Experts of a small language model: 8 layers.
Below are experts of layer 4 (counted from 0) of a mixture-of-experts language model. Rows are named router (the router's row for the expert) and show model dimensions 0-159. Each number is 128 + 32 x the weight over its row's rms, rounded and kept within 0 to 255. Numbers have three digits each.
After each expert's rows: "gets" lists some tokens that make up at least twice as much of what it gets as of all text. This comes from a sample of Wikipedia text that the model never trained on. Tokens count by the router's weight.

# expert 101
router:144170128156077191110084161139161139098092059177148104130166133091088156112165111132084164142135060143115136152117121113059129205070143135104147101101083145136172121151115095153099142101131149132141128136149120080128096147148118124123090142138119148110129163163126139135145106116104180157075106055154065060160145043068141115104148092103100081117102125152155144146148115145124116199134186105096158167147107118066101089058123121142133137057113110124136186158105119146098106119057129
gets: " |", ";", "%", "|", ".", ":"

# expert 18
router:145166099167118123164121144134162119117154034159147137137176116097097137153115132152133072124150134126141123140080097160091122170086110125113166097092110153113128105126116156149153156144112153162119095142158125092153113131125123091187130164094173121078111145095170112120173068089060155170103122066159071037185185097091151058143108146112057082099119129134101123148147159111166140208105150150165208158089121116093139046107164142150132132123109112151145123153083089114103132102111122
gets: " |", ";", "h", ":", ",", " /"

# expert 2
router:105160109166077127191142108176080104123144079203108100124134117102134193113161149099102129132136111124155131082115153128114164158104125183113110199090151193090144117076148122108141061088139152115114062137120149136147144183145133103193096180088162082109076138144081143118139085134076143131093121073129122149175143100122134110130153131060147120151150116117137079094106165182099088231121190158129161113133145123082113124122142136127141161104163114090192148120138130096120061113143155
gets: " the", " to", " was", " The", " of", " were"

# expert 47
router:117171149135053150178065170150184126179130108142100155140118148059125140135125103112108139084150113097115140161100167191126125185052155164119116129161163168110145116106119105108160101136116129161120076105149115107104117117161170102125137163148174124136084111181060152111131118126100134119160062131076067103154090110106146118082126079114100061191164126177093097133130137151077079167149194109064156111093162129099067083093139137127133145142155133130145154117097135149135083127062083
gets: "it", " of", " l", " act", " Ch", "ar"

# expert 89
router:106147108169104126118088097191106124066135134216094091136141123129146106162145127182148092118098139149151127126106136141060136206059212176119174151101064175085101107141104124169120129080108125111114080144151132112132133087168163057134118167154182085095085144125071156121134156084154178110131092125107122125178161054115101117123133150132135122167141148136122131141134183118090149166113155097144112116115082117107130131064129118150127202078188168135119117176103130142089158144130089
gets: "ing", "ed", "s", "es", "ated", "ate"

# expert 10
router:144174140146116210100108137133108087134166083171160124141124137114069108144128161162172165134144121102173181146096114149083067131090134139076114189070125171112173144170113142130111115090196119175159038154104123111133104109136145098177144159156157098109082134082166141141169162064098129125102092111123064102145082107118155110102082131145127091136127175120094122090147118130129062112154168147145129129079102140092072077120128159145151181152134181127190134089103145059089105121118126
gets: "er", "ian", "man", "ist", "or", "ctor"

# expert 109
router:074142105162104182160120134159112123082104125150131121107175098109057093114156099148107176111127121164125109130114091176101103203073140102119139143086123101104144144157142110153088125072113140129141082174133137075115082088176163106133078145155153119072115149100125127079137134109095136127113110121120056113217135041088144111140152171135111120151090161120083103120142156229124078141164175128142106134135110087085094127061126122112192138076128142146126138137127158111145084060079105
gets: "0", "5", "7", "8", "6", "4"

# expert 90
router:090156175137091167130133100140119129089171092136118123119168125058090096156157151136095093070191112153135163074082121150148121166109158100147167139141174129113127176093122185098056103113143165122129105187134081098121087124134138154134162213198133115125073160101126169142144129127082125172139071119105108078131171133079131135131130141140080078115154139184128103125147172169139114207115075122106135128150140152078106063066111136119190113131176159082123136138100097161115136073132118
gets: "ad", "or", "el", "os", "z", "id"

# expert 21
router:133142109157080175153084161162147103115151118121142116157147032096095155131164098113162120136137189098168119148120084102095134092084114093121113134108103160132131135124137142089131071073159153141122063170116164086130140145147138138199086168145139095090117106143092149099147187102133092110114057114089119065179088140115146033070148122116124084151101105161129064097185153156068117182137144122145137159084096123094100143100084124127143152129209135139116154087107152100082143138114092
gets: " and", " of", "'s", "ic", ",", "ial"

# expert 26
router:120107160146126104182125117145103143094133048217050156151147100046063141121126121153152161114162152133193133124127130133113118136093131138107165121083191150067116139084133106179146076181118195120081116151114148119102095170114174091151087115195177128127123143117126195102126102124139103150157149086114109092139169082117144081143149164163107096172117119168105041184117132159082140163102122137123105086131141099102130088161104150104181098131108123122111130139081106175100135128091147
gets: "n", " A", "\"", " I", "'", " an"

# expert 43
router:086162099146089164086119097176104063090133099105129170189142113083116199188150133136115133110144120126173105096099125124114147164139123126106185123102183135100109122070124094135110129116178169103109139194159142107132117116164183120158121127159163071069060155082143140145126063065169116145135160109153067069196117099119110108072145087124143105160151158141111102144133092153134110167179141157105130114161169116114068127098127088138145119081176157113169099185087151073102112144122105
gets: " B", " a", " b", " A", " f", " V"

# expert 63
router:143145103138132211141138137122141117079143103113093118133165141061075155144110154166160151131149103078169112163122166141122148193109134129092139109139143168116197141127134098169139141117146133113148100139050121122143152126108186112151114196103163105051104184132088153079162102106108181186152097057094074045125122117115155062143141126081093105146159154149096084168148089166159106126095112123083140154112106125100133093077117136100174164131161140114137156167062115109077152122082144
gets: " (", ":", " /", "\n", ",", " in"

# expert 123
router:079117169207123186200137174111152112149127082165116139147136153046133176125142105109148128128139128116128105148145146184073173169101104159102179126159093093092160133128143149098124061146186122119147095120083120109087095103161216131152125162139131136125085125102122149114178104107140168143139064108117080142193110113122112150115096118093114076104144098117071102123166140137112086123106149084115154129114153150078067092095188099095183137131090119074138153165106121134099088116122050
gets: "it", "at", "ch", "et", "m", "g"

# expert 107
router:062184103132127123117130117162169109104150091133067122120173157137076142158149106154141123076121076169145153125093099133096099175065121125123187164112131200086150182096129125156146120148180160110110093116078099126129156070113197107168103167162108087104120100090174141110158116158151107151109112088143099120151142102118114117109142103158101088157123140132119046126168181150102051129154121105149142115140115133085141087139103080082181172161146083126173138143060078109058119109080102
gets: ".", ")", ".\n\n", "\"", ".\n", " ("

# expert 120
router:084128119156119130109117125153103111115143129162062041119145129086115097158129097165130164079077114126130124104131144152110145218064189138099146169093177157074128137144082117166149088155138153142178074134118126084073127122166150075143064173168156069093102108084135175131101126085120173122158121095138137137189200085111139116111097070086128078156100147173128142130149150151078110132150119100112104172105087080099159102106106096128135115144154126135144138158083167160081137135091072
gets: "s", "es", "ers", "us", "ies", "ation"

# expert 126
router:148184076147124161161131142136141133137141076124175109207162138094132081136130148196099142120193122137110174070115169139133108150117137112050132138115127126070089192095115150124109100149137159134088081149185135127138094079167178097127139111183170111083137094102104142138147101092133158126084123086136077107123110119085189095100090121157086088145130106138121092081201130135140102152118124144157136153132121129082134085095094135088211137101190119145123106133089167073116095082095062
gets: "ar", "or", "ur", "ag", "b", "A"

# expert 67
router:119151159185160142180120143136081133153098096114127101088169132121147108149158103162120197069155146083169161112077152174099102194093069117116133118135146163105110131141126123161145122137118165138170119178030125116108113098118179163124118255140177126137091089108101133084130144103129106152175089086120138130155143073079170127126114141099120089138160117148084063116142116111073132165128161166085106176113152109092118133091141091057141161137154128131134133153099177098131132121113074
gets: "is", " (", " s", "ol", " is", "ic"

# expert 97
router:140116115134113172171122095180056124104115137154099131085174159106119129168135125118118192101123119137172088076128109130094172164108131127097132131118102157136173141122121171128172089120119135150162114127110180113095080118152151128212081134107189116149065154118076181084133082121147150153120097093113121064146162101074168091088169165144144133171139157161136150121177118151050139157122159181148185145088115103069081052098111115131165190107144124113150185108120149079080129140151123
gets: " of", " in", " to", " for", " on", " with"

# expert 69
router:101116125149088178165081108168080122085148110149075115120181104088083106103158112104153154101116124170170112119101078165110146190105155164075176190117176129132108131125132136176113128059097144144156110184106166055154088098121167125175075150125142138085087131101126148073132111088094129180131082111144064114163147056101189120122103144149074134149104147154074075121116146113151149140157144126128104139141132090090095106103183137093173113121139162133143088134062148087145087098076122
gets: "0", "9", "1", "8", "5", "7"

# expert 40
router:128174133123102169157079102152114116151141035209119134155166086102085149135104108135114116073169122123167160045101060123092113163115173130128097172190123154095131126149161174132152097091109189163094094146139152128187131102139121081147083163204134088104113073100138202182150117127165159134091098103105111089151155125143153108098128120132116140102119137128116146122112131133123137124131174113126168096103149109061088089082114145130187165122106125155132138106135099133071122090054082
gets: "en", "er", "an", "al", "in", "ar"

# expert 79
router:094187105114123130122105107094135116102107000146107124130163128065110159139211166125130120093140166186177083160111103162121161119108110104099152105118087149102123140115130136151139058083130172123154162145135104069151111164151129106169059215154114102141094144116149149100140109132130128101172114076186148120170122073138162126118129124154119157149151138169088076135120137126156175162140143093128187143086090100103071077108152159121176139122156087092145117164092118101068104095137103
gets: "i", "a", "u", " N", " V", " a"

# expert 104
router:078154108103137118141160116175083079083145077133151152072118150106104127168116181165103124138100101108146116128109113137100147149077152129120167135085180105049153097111098123125106158099107102164094091185122168101130075178169179150139094138165155084132112160144136161166140113088096123139087123090142061095193133101144148055110103110128132138208131180129066107138123133107049066125106129175167132171106140117078147075104139138086149156106109137115156169148128092080085151120129070
gets: "y", " I", "ia", "ra", "ian", "ie"

# expert 35
router:157174107157140134199129121119146077124098105124091134162131140082141104104128165160185097125151132060176097107117106173094122149128169137066150100125168111126142144149146144139190128103136173116138115130106130099143121090126193108152096180073147131118081133193170163113171180103135138151153116068116119069165168108139125047114103162096129085175163125172119080124162172180085130138106150175131107089161068118132102096109180139071172168138130109109155126188097091051101163112118129
gets: " (", "\n", " |\n", "im", " |", " \""

# expert 88
router:107129141159144128147088148129154080197161143192113133152148095061054158193148145131107114086135151081154114114105123157120126157123096133130110113065154138115204157118130108123137050128148102105118077196095139098099112142118173108187131139174117110085130154118158137088097121061080107148106073150110113122168112123108175093151134128102104079139115123176114066142175121137089102185158194175150152157097051136134113092058116122137196174113127122093141150110149131092088117127131139
gets: " in", "ial", "ent", "'s", "ical", "al"

# expert 125
router:109144147181113168165093111155144142118157086193145081126200136095101162144142178159111111114135101078168127143094107137120107105082144156083150115110115138118172122142086157182145110117134185159120137167145102120158136123114149121195136195104150132094106153144142105099189104124136120162108042036146089048136133046073144084092122131146114087114132099189078112095172156118153116189111177159136162146111103083096123077083138147153123153112146155104163134156133096162107096115122096
gets: " |", "|", ";", ":", " of", " /"

# expert 113
router:081136088135076147082161143124129123105123102164142058132204129111103120129131107134105144136184100146166146133062093135095140156067133105151139140118162136143140119108037183103129115104103225136115134144119202119118129124132093111170113184146157137107118142118133118110144143114147166106122153104121114064109147125131165140087208143090142139113160149154086089157120155161081130170113197158143126147155162075056097070090177147119197150085155145090161155176138126150082176089114134
gets: " as", "ro", "om", "ol", "ot", "il"

# expert 99
router:089136141118047166109158155128110084084125089118094083132134157148124164108143158082114123094129111115169158134072064180132081163086167160079150097163136148099101119117079165114147102046137172128145109172147187109091084102136191121149142133101145090069113167119150187091136152125098146139168117121147125119161093109137162143111132128158097152149148115150156131158214186139098104225131173105109116119147147084101111074118131148176140139096202144140155150105148107086084121128074110
gets: "ig", "g", "c", " pro", "ug", "ag"

# expert 46
router:102163064149089104131114155185118084116143088150123119121150165071117145169102076178133151106165132122106108150101090169082151167070125127110089087180152114117117073095108153160157103089149171160157149105115149101135080131138155061145103158124150074130135127127112107163142070167104139077086127158152092086163130116121179079084114170116130157153100121106098087118145169163100135146150175106130148100121113124058084117105122133116214093180090140154146129180112157072033122079132094
gets: "0", "and", "at", "ar", "i", "un"

# expert 33
router:124159127161112129156159102166143148125115061199097154108170107123151179125148093071108126101185123129173128160112126118139159200086136153093156175073121112100136081096109133117173083066123191172133104167098118110135094168107133061151104103145154091098096144079072141092159110112079176140108124104170081076130095119104131127096147087069154100106096112126120111121102152189121068177146127164132125118111149101105115080095101090097164174114097135072137193157077111109094094110116162
gets: " and", " the", " that", " was", " had", " has"

# expert 66
router:152170120168095159171118081113095082128091086176110100089117153106087169179135149153155161149061075134155144104067065197132152158116123138102155102147136170089167122109138185125181115084111194135087072169081162050129114083074195088107124119117185124119063150105096167115108105163128115147084109112128121089115122075059172119117111130134168099116157165150145140132158149155120134225158126150150117098127150114111136087120143088117174171126126151112114111144121115108116123124118143
gets: "0", "9", "2", "3", "8", "4"

# expert 64
router:138133128156081153128116148189099103098159140116115114109157112135074093181125145117122143091104139129190100065126085168124154170071115143094149098137151157097156107156135148143105077100101148114116139127179133117123070113177163119209134131142192115141071122153085117086116144076138116124157132079140057085161211099107135123111169205124136146159111130142115122143156131127081110133098174107143180113118098093075148058096103077114181180086165144146148165076099102112092117117140054
gets: " of", " to", " by", " for", " as", "ed"

# expert 8
router:143154137124081148161116098171145077127155099136088113102145059108134159142136179140118131113164080097125147125087113155114075173114146150102142185126186145108116139119126140110182100093157207146102155194151194072155114135098136089170122141132141094141091203153091152138168101121158157231143101064058141135106092109100173170121136112114107126127124140181113064104177140158117073131139147160120117135094156130062119085072171139103156143091144109134117137159097130133090095101181110
gets: "-", "|", " Al", " al", " sub", " In"

# expert 76
router:131167127152089182130146147134144129136095130116103098133135116086105134234113147165168119109151145113153104121060147153091107095112101185074147159155160144064140099102115147150183067084168161176130119138091155109121108152050153096171128115164124085172098143176089138135148138113103121164130086093144067098144125068070167135116124102126104156190196145160122090130154159094108094123143157179098130149113102105131077077117125109122157102107182127093159140112068155146097050088142116
gets: "-", "|", "\n\n", ":", "==", " |\n\n"

# expert 85
router:065164111143064157164130120139138073061157067155126154109145134087119141167156129158162168118122115114157079122093082200132083168124141109109109147133147145081152147126133119134116077106183131142125059146103139123114101140069168084143091116160121050083087145131101183071144117111112140145134067114143100078155155072153194119065126114141152083122116140164092127109182121172127139129137156105123113196111139099102138092097099141157138159144166141101152176158128124055089126064112074
gets: "1", "2", "3", "4", "5", "6"

# expert 61
router:093147119157104152075099088168114147119131149187089088115158123133153147153111103158124161115118127094142154131077092199087152183101170109134162138116151212047124131148089140106137171112094168129176102184122158092147110098161139118171079138156116061085096077117102171126190152114094148145133126071102153145172160075106147135107101087113126126199101166145103101139115162145118148153136133148152063131104091143070160092094204087116124141152125159146189136124092125124103089061133123
gets: "s", "es", "ers", "e", "u", "ia"

# expert 38
router:076166165198111121173098161155123077102151075141134060137112137137062106127164083151183108064172135116173158173133134188124125162120185177083174101157157202094135150111106109160158084124152139175173136124082126102183122153076161111135106173168145097061078151113129146116183109055122118140114128109110106064129146054116114102117168139142129149141152106118113124148150119163103108179157154119129116189116125145105153096096123143101173175136152116097131157115130134083095115094105169
gets: " ", "–", "°", " September", " October", " $"

# expert 103
router:121160182170098172121103098114141063113167129120125153135136139109118144194128144163160105095142051140142141177094143186121130175103146157078175090163093192125149166116064170157157095125130117136125059190149166109154132157078155078162139174149126113066110099168104151119125102114099139120106143124166083148200148144121145131028155143097127120118185124138130129100194187169144122147175117087144101123099079097079104093112116134126145122095138113129143158161091095054130100123129149
gets: " ", "r", "1", " st", " St", " r"

# expert 83
router:118171126145076204161155150122132108131158124123086075119181085096135084185150138145134092055155123104163122138096093149087084103088118186053165171114166163056128109096127147155162116081128225118125144155096158127147115127046155119157142130132105108152095130128073143128168123151112133173107097100125075105144095112052140135108128065096077143125159146162107095124176137109141143185114154122117120132119133100091085105090128083122165128088143123094189128125071141135105078130162116
gets: "-", "|", ":", " |", "==", " |\n"

# expert 9
router:063126078158152126167119131151147129109146093184146112098130143120136096154147105174111155107140146164189110127139057161080099130055130107100127111073125165122142093068140111169115109135101176119109116141094091070152101154132125105147136172180126029125098121107113158165130164115112147127128136084152079117146126043109149081107138155103173120171197140101049090126143134106124084153119135190156153132125109102071106108110121143159121168102097131140133143105026099130103096057113110
gets: "a", "o", "i", "ia", "an", "e"

# expert 117
router:109133144088099184140063167171091083124109110119096140151160137083167139133074139119169170111120115090157126125080116154102128134124108172060185156143151134062133112129157187159149107086187141124081093092135137127128122153132186121147106172115152131104146118112153226140112120139110133087094045077216083114176164092096135142080139142114147099196140138149145114130174168163056089185145139137098147161096154159128115115104162161149154101130113168137167146150113153106098137115074123
gets: "ist", "est", "w", " cont", " ex", " ch"

# expert 124
router:079149133180097155098100152162064111150096139130112138146197106103113149130129100147118159117164120138170142186076127144114145166139183133121105123157121162134160122154102101105180107094162139178096104136069128139113149059095145137139120170162130125116097151134125102022134127099086137146117100126108127140143162134105165122018168143069165121199119119132127109138173131117074123150127142167119126123131113078018101104067123142069185135125144153111145149165141137160071174090139166
gets: "ol", " in", "al", "ul", "if", " of"

# expert 42
router:088158167157094157119080141157107114086147063145153091140133111106111148222112147125175102092184138116125153175134137184139162121101113085026149139148087176062127134158109112144160139121166177148139089146139151069105123141091158116150123188152129127075088110170109120049124110115157187168091112066136104142160115127097184143054107132148109146165174136150159113091157154177145127138172134143141120145109075088116115143092135119119127091097110157148133126146100130080133050157132092
gets: "r", "c", "9", "u", " c", "iv"

# expert 92
router:104126107137102087150110094213083123087151073122092134137156106117150161103133076112121081090209110073179105137120091156085096164129138148110137157070111182111153079088103107175101112148112170160072109106059133076106112154124138120179092132120173097040103160090116142072131128110105152177100081082152125091153140135108147116115091103093113065140088129095129067116177117114104098149116173168160118142094142098113126131123108130169182122122166153113171115117103145101079096115110074
gets: ",", " was", " and", " is", "ly", " he"

# expert 58
router:132133140148076155126155141150115114110182111121152136112121129114144166193160149179115125114131124117169145157053128158103166167028162143094234126147158177142149149147105184166139146143167129171141107139082116105142150170117217088153159130133148083071116130140170206068123091099153133161127092104098119120174141126116207116079107138119103159120161170099065072129142137177137115136179156180123104146131146054098094112151120141139143138092133142140151117143080118115159106127134108
gets: " C", " c", " T", "c", " G", " K"

# expert 102
router:138138139200092145165113143150121101136177102179115133095127152103108152119172177108120137134115128173166131152038154120104095146128093165079156174141165130099124131098097127126130111072122140131116110185072150057128102107086164104151085133109097118091038128164118122103144115103102141195071122109192072090149153061075180146076113118183113095119154148196095113099184152144127128148168141100133096098112113128106104100117162154143173102105134175109110199147121092144100084127089132
gets: "0", " |", "1", "2", "5", "8"

# expert 29
router:107137087172131146170103167189133077097139112106112095193122101089114117118127134206210097098109126123172104124098124189106094143141148127094180135153157151128141157113137152107123058114147149127132149125092152121147118138092191063158106143105183101096059132148131165159136136072178113148151118091115140049139177102117136107085114126114120146096159098125107115162180150175075126121111110139152112149121075107082137089091150082087157130166165103135161080124098086031073106105112137
gets: " ", "-", "–", " (", "/", " \""

# expert 70
router:102112145167066176104154133108129096055124126128072150144127086061132159131168126125103127133169131139203109136079115161116087145130182144096127127132144140133115114070139133103117080122138124115130050115171149057092080122091124054118085140144136126100132150106104176125178141112131119148090100095156133092132142032133129130126116114180078157109169121144138098126150178160160156169115177140080151103096128051109133082118176137092137156114183102093188158148147117113036114158109114
gets: " pro", "1", "ro", " part", "ult", "ct"

# expert 25
router:117137105121145124166128164169148128132082095161102132111153077131104169178128155114104148115165139143154139159115134141118133120110165101137164096134189143055203130101089142170121110125051183139105085127142136084100118168132188140148091182166143098151095202125104192118161122134111115209147100057147092096143169114064150111071163152152125113116159158170112137100161104202135111160133116136112160155117168045085117120141154148127176129159172118087104117124062131063122137156153126
gets: " O", " A", "a", "O", "A", " U"

# expert 23
router:111166060173133129128096091162168122120145125177061109067139093136126128138095184142120090113184113133162143149144082135085167129135114125121157115134099145115127126084120163188159142142092195073140143146101128058177123085102163117125105148173123063140097104197123198110157169092145099142097121131088121123139144098097178069126122155086122111155143102165111108077133105167130138165167148156153118133165102095087124120074157138096222130090121163140132154148111096123064112038137106
gets: "a", "in", "o", "am", "an", "al"

# expert 5
router:155112135194147138152117140138145085107154158208092089149133125092084207139101153161080103130118127132162124159142068165071161124127109141108141117105154111112118131078114150126102096088146145104116104131111123101139128059112121091148155191177151095113147173155143132118139062133102137127085096078138103092128077099062196148082156081120112101111106068138083086083093093139127086164117196134124114090150082122100112054112130096122189146143142161150192152135104155128130048117106097
gets: "al", "at", " |", "l", "t", "ch"

# expert 11
router:084118136174081151182113201145130098097166089139135096145092111095071118121170094162145130116191131153143149162132122189052168134106129138087152106144132203113143114131072139155123093114116198164163140145111142084146132126109142121114086144167128112072092147115154156092109117106184117146130140065119113071144168030111116122085159138131132120117120100110098149162144154208107076205157144111126103181115079135105127100090160133112170166135135097123154174122114142061088150102090141
gets: " ", "–", ".", "-", "/", " +"

# expert 105
router:097122189142073150172158119145083122104172088140114085107150097075061138198147107126118128166155152141122116139055089178128172129074174119157157135150138145112106106093174167133138126095160137155129060110121116114125141131149148113154103122113090106090109142114188131132151143104131161154127091060081138110174198103097173062114121149074086094103124136151059115164161165162133130110068173109153154100101125107112168076136154131070182090112135159107126126146068090060109153102096105
gets: "c", "z", "g", "é", "l", "he"

# expert 12
router:169117166141078176170150146160083112109114127122106086163162174125123149124145177112126153104194064080153123137084133124099099150119149144091210152141147157114093139084191184119106098040193131109114068197130150091112098109168167098150087158144167106118071185097145144117139119124138132096135100092119133115134157093128134116120137093159156077119120092138135131072132150128134082180110173081119130108133170056086121164134120119091198119142144116122198161127065113105083116137132109
gets: "re", "er", "at", "g", "The", " The"

# expert 0
router:120135131159132134177084133140148102107144057155112079190113137046108150122167153173160104089135097145141089156057087135067125118110143103084174134147135183149165133120137152110115111084101184121132111112057134107150110112109165101146081128141152137098064126150137147088122114133151138198148132097134118024106189046130158131129145099121085104112130136105111123167150166147103143163104132090115094109142070115090137085096151102099184145142118106144150131145083086076072107127068180
gets: " ", "–", "-", ".", " (", " |"

# expert 114
router:099146174144146121119164150130103093147096117119152146156127092085077117154121140162137160056138168101172121107091136197144178131052103162107125137105053179109114143067069099140135114169129112149084155156090121115108101133126151120158096178149170142065085153145101211132126101148121185098140089095146086046177109091119121078145110103100130118140192119155145073109112155129094099179135113159140154130075106132088123116077173124137167099116155127094146121146085115079098091090098079
gets: " d", " n", " re", " N", " g", " be"

# expert 118
router:143129118179072178103082178105134080098156108157121146077159091098096125161144116121175105118142137108148140110086110214127110111072137104115078146115149170138119145168093142144122090102139153160130113103096082077116110132079173080130092152147125144105109161101127194114118187099134136119102096128160110078168149085155156100072146117132078113145149112175122051057180108174087058161183133132138157130110136135095052135122178111122125191115187171104168111098185124109116119119128135
gets: "1", "2", "er", "9", " first", "–"

# expert 127
router:103140180144133149157158124143082108100141081116103098114118092050109123134173140132146128097166157106168084150125110179100074148127092098062187084136122156075117147050100168187156129084170143132139155157170094049108140078084167106144090095149112112133131115102118174129113136138142157131132108082178105111138148052101145124109114107174178079136160154175133097117137189182140128159163143151090140126092098084098125112107158110098121142143098148130174155193114139064080069127146094
gets: " d", "ri", "9", " v", "em", "ir"

# expert 77
router:102188102143119190133114145129122123135192072160097130138142194153108095157134098098152154105100141140224130105122075159078092160079148098129147150084130161078144141095128127173110163128142130137171124144101100107116137147178124081163096225155086063075136102124145158141181110093106148145109117100138122123191130063130170110097113131118148132136137140135075100108171169118118117152113161137156119167131078096086105126048140077097207161132127133126114099105099095135074106067118112
gets: "a", "ia", "e", "ton", "land", "y"

# expert 39
router:140151132203053191133155080137131084030124095135119148203163101114104138159100113132149085088137133116162125099119122142090127138114109127089160164154210179073155148117153126141157113121143161167155104131134138133131114153136179078167111146132181110139110120118157207080150165118139123172139101095156142064113140126127145111134161187128157083124107086162078060174160118153095109160121137162135112130126104103090130064134137081102187145159128095125110146162036083133118113129119107
gets: " (", ".\n\n", ".", " \"", "\"", "=="

# expert 98
router:084150108137111156141134134154088131086155067163045133135127076114105127107151134131155142136128115153158141127113057157134146135112109160104161140112136120081121116144138164170132125077118170138146081153127117119115104143099149139182118127121156127117067066098098168054142121071102168153103031163115048071156194072079165120127126109157117154157093135124078053126139168146109096107142191133088082178104126113114090141108122148117170098110120119095133074076089112111126072069146123
gets: "0", "1", "5", "8", "2", "9"

# expert 20
router:119166148165093162109122118153135120136136057153127091092176135093091124126139143152131089093115108094162114159095152163115094157089155167092145120101124140099164073139099163186148103113162185120162125171165138111162134122076163114186149181106163126106071139162142117116177140082098131150110048064162071056139137055063141079091096140126114095108164105212076126111159124107136118170121168133118169145110096092079112089088138149144141144112164138108183137167141075135109090134124098
gets: " |", ":", "|", ";", "-", " -"

# expert 13
router:105127089148120211184096137116129117125142098167080091097199073124101135120146108142152147140106154172150173080102103196105161138100164127128167158164130183070134158138152162138132085095141183125111104170118179087123073111083184080165133131112145113133087110159133133090090167131110122120066098114148086095123121087151139129104166134123131155169144137132070090105175194143120092133180178169150113130138126094115085083092099163086179143127144174178152102147100087092123089094161072
gets: "9", "0", "8", "7", "6", "5"

# expert 30
router:157145145154120190141153099130138085099125125133128111160171114088115152153142160172185098095130121130136084093076089109097165168120161132075132116161183183109162113124139175143163089132125174111122110161077135128144139167176212123130126163104179103113121138156129153066191113076135167135178143051129121072164159100123171114120115140107088089177132161178120079132148170161126097152143134142086117129148083063119117064089136139091175181132109127106110138118041136099087161079096131
gets: " (", "\n", " |\n", "|", ".\n\n", " \""

# expert 7
router:115154094192085177145126153174154144067108102143168059145168108113102133173166131110113099160128136178172165082060113150127140178160155100126160112124144150114126134078075157132136092095142170123118133139064131116120072171153116082145115168146160129097091135136145161052137126164109153145077136114157056066152171097132184106120182158133089126172099159131128092113121206147135102140116142093179164083096153128066149078084166102147147160139196163156095135141117117126126111107101111
gets: "A", "C", "S", "R", "h", "E"

# expert 15
router:132153103159140156101095137185127109122162126169089144168181109131088128216165136171093098111107106138187153132073044139033106207075107145127145160101105112123146123105095112178146146142085152125132107161156099112072112115167139083142074129119151086054140135129104154148156172058100135146136094107120135077178161111126147131089118166143065107131176108152093115159144168173108188160136165169140168125172135129104136107086161189116136151103147154124095133127108127126160162095118130
gets: "ing", "ed", "ated", "own", "ound", "ay"

# expert 80
router:120072143116085160171050159123097082089099115135140126126134144125115094150153074094106122097121152089149159087102154120129144096108145133057148132113155138099100153110128158147163091117170202151120095119091132078101114172074125113128102172161169117109100166119131108106127131090146174131123046059164085118124170126088161119093098086093143158151167155138142063088136123173097123172165133152110100136126139098115107099089127099146131128100172130141158144179031140091128060076048171
gets: "v", " v", "c", " V", "ec", " D"

# expert 112
router:109162154114071139199122125153152073138097134169130149125161134102141127213123114203161150114115134091191090101106138163099098116111148118129073157157113172119146117109088143107153066110151170148126073182080122123148095084114163125108114127133124095101093131151113124111134098146121101117093094116140096082113152075141165135069131136119111078099091142172105075128195138181115144143195163151133105172043119074135087065098144137159158136155100157159148188124115121076125175053124118
gets: "1", "2", "9", "\n", " |\n", "3"

# expert 52
router:112144116149048156111088141179139091100143109146099104088166073095107149105142144127173124054137111079191125084128098119126162124137140109101201147149164113048099135119095150124130103130200172137064135114140145139122122116115172142151125155127154084122082148165104138132107150082113145164122057126111125087213104136094127119077099076111112112123107140149104073085153117125134089166126134077106102087138167100067146109098169132136138147083127128064197113134079146034123135135104116
gets: " S", " R", " B", " N", " D", " M"